Experts of a small language model.
Size: width 128, vocabulary 8192.
Experts: a sigmoid router, a shared expert of 64 neurons.
Training: a variant of SOAP for the experts, 672M tokens, 5129 steps.
Below are experts of layer 3 (counted from 0) of a mixture-of-experts language model. Rows are named router (the router's row for the expert) and show model dimensions 0-127. Each number is 500 + 40 x the weight over its row's rms, rounded and kept within 0 to 999. Numbers have three digits each.
After each expert's rows: "mostly gets" lists some tokens that are sent to it at least half of the time. This comes from a sample of Wikipedia text that the model never trained on.

# expert 25
router:476520523444533470499506549504525534538410522510460532564476376541514500564438536470530473562521488498515493487525507428543492509498510496464570509518463511460488431477477523551489483508503552552512536502548494464498404512480423501491486432519471487569480432492474446472515506491591515457514471532506522566412411469460528466487529486553492465535507518517431471491462486573491539457588
mostly gets: "mb", "tt", "ck", "cc", "ll", "ug"

# expert 16
router:463511469533541468518524488481537523520431581476537455561433418540471478531512529511475491506473485474499542496499521440473479460463408477518542441559544502428464454534517599506472442512467477541431477518539523515468508448440512536489514507461473485502495450467502498423478441533503439507569467492479495565472494556504575520482461505538464518579560445495510483528434469513529439468605
mostly gets: " York", "ey", "ford", "ham", "kh", "ton"

# expert 54
router:452527508540501499513477433440594451544439537519485591500462447526478473524459482452457547573512455499496508430501471491477472519484467492518518523527519554410496456514444524501488399563525493506534485460492537523476462455434395479453477476553513525479429516492446475456497430474488472516507497534467486593441506591483523526490504527495507475530525478457492485523490439533534485462601
mostly gets: " John", " Ben", " James", " David", " Sal", " Bre"

# expert 63
router:529521530503488497475495509443539553566510460551421538506484486516393499568455509441536530535467508507466527472530521454476459413534462510471566515511511538500548419502485528518521445495469528500513528490547455486451448522468482474471474450516465454477473467567516457497551411549471459428578481489456541579490548590482528526581561478487450494579510473452498537471462524543525494466503
mostly gets: " a", " the", " was", " an", " The", " his"

# expert 44
router:504503549502466452460495395432553507502511485510472476491526468549467507537441544472533532531464420525503546468525543464465478502508490530537555465510507504440466490494547574571547482626432535464537504470506445514496452461456455495491501467499494474455413453508504524500478486439541454462507524585448528608508564553501528565550527541508472488548522488499455447451462446489482518493516
mostly gets: "\n ", ",", " Airport", "\n     ", " while", " Animalia"

# expert 51
router:481485566529514529422573479524543488529468429523481469497524496504400470599506509463545542548530452447482501457477576514506534489554442522540488499551522558464514451512500591536503478539494506467521511504505484488424443497417477543554445427496510529520464434464477499491490500455520461396533494470418503556425530526483516553520514538504464461501489468511463494460503526529574514430534
mostly gets: " or", " but", " until", " after", " while", " including"

# expert 5
router:504453478485497520428507488501568532537456503546442442586492468469496558493473476545490506536449512494504530438476495460541533523484446500520552527568534531485468549514486547547567483524511562507480446512475508422429412458397492500512543406532500510455509461482500457510496443467523529438579523458449512537510471565491540487531505560517442544555547518520516549519443511551560493519567
mostly gets: "ed", "ated", "ing", "ted", " used", " made"

# expert 57
router:477504570473510555519524418485555552505414515570501466530496467485509500557438551541564563457500558505518534525517506468515523491453481438502564469527551462474397483561449578512448429517489573480512510531506479478490502462474565492509526527485460464574506495496522481473573467517470503453563489499490535523496532543498596495487509564527497525570527443573517499510433483496494508490595
mostly gets: " States", " York", " George", " America", " Carolina", " Park"

# expert 8
router:512499519522422503443529450468531506536469475511522453474531477560461559579467510474562568556492503490467484455489541431501502497530447513533541487490493499471458486530491581586546493601471499497539540493542512540491449445472441500530553457546516469475458453539484504456460445521479475460501510555493518587504541543474503546510562477522435448565529423436439550452419478480510525458491
mostly gets: "\n\n", " JPL", " Phylum", " ·", " Animalia", "\n     "

# expert 17
router:550450535439506492486494504535520519461470430487518495549439502526478523549480451442513558516573470521462535468505521446423471490510552463541519531532527493494465446483512596505526455522512570518488552511571506470440511544477549515487477473552561550471491479459497462482484531528498456489620447526480526539450552525479517568563584608556484460486515513478490534488488566500570532484550
mostly gets: " that", " which", " who", " one", " this", " where"

# expert 26
router:551453498490445534473537453482592508551511541500517516518501515553429540555488590504544574567516461484480512502554508468446484485475538460527515538501523507470474466482492578507503526610455560534519565540500462495493463472487495527565501442485501470479458440497521455452499523538559496461574547530465534593523524545484565551544549522467432484562550505451453540488473473482519577502527
mostly gets: "\"", "\n\n", "—", " JPL", " According", " project"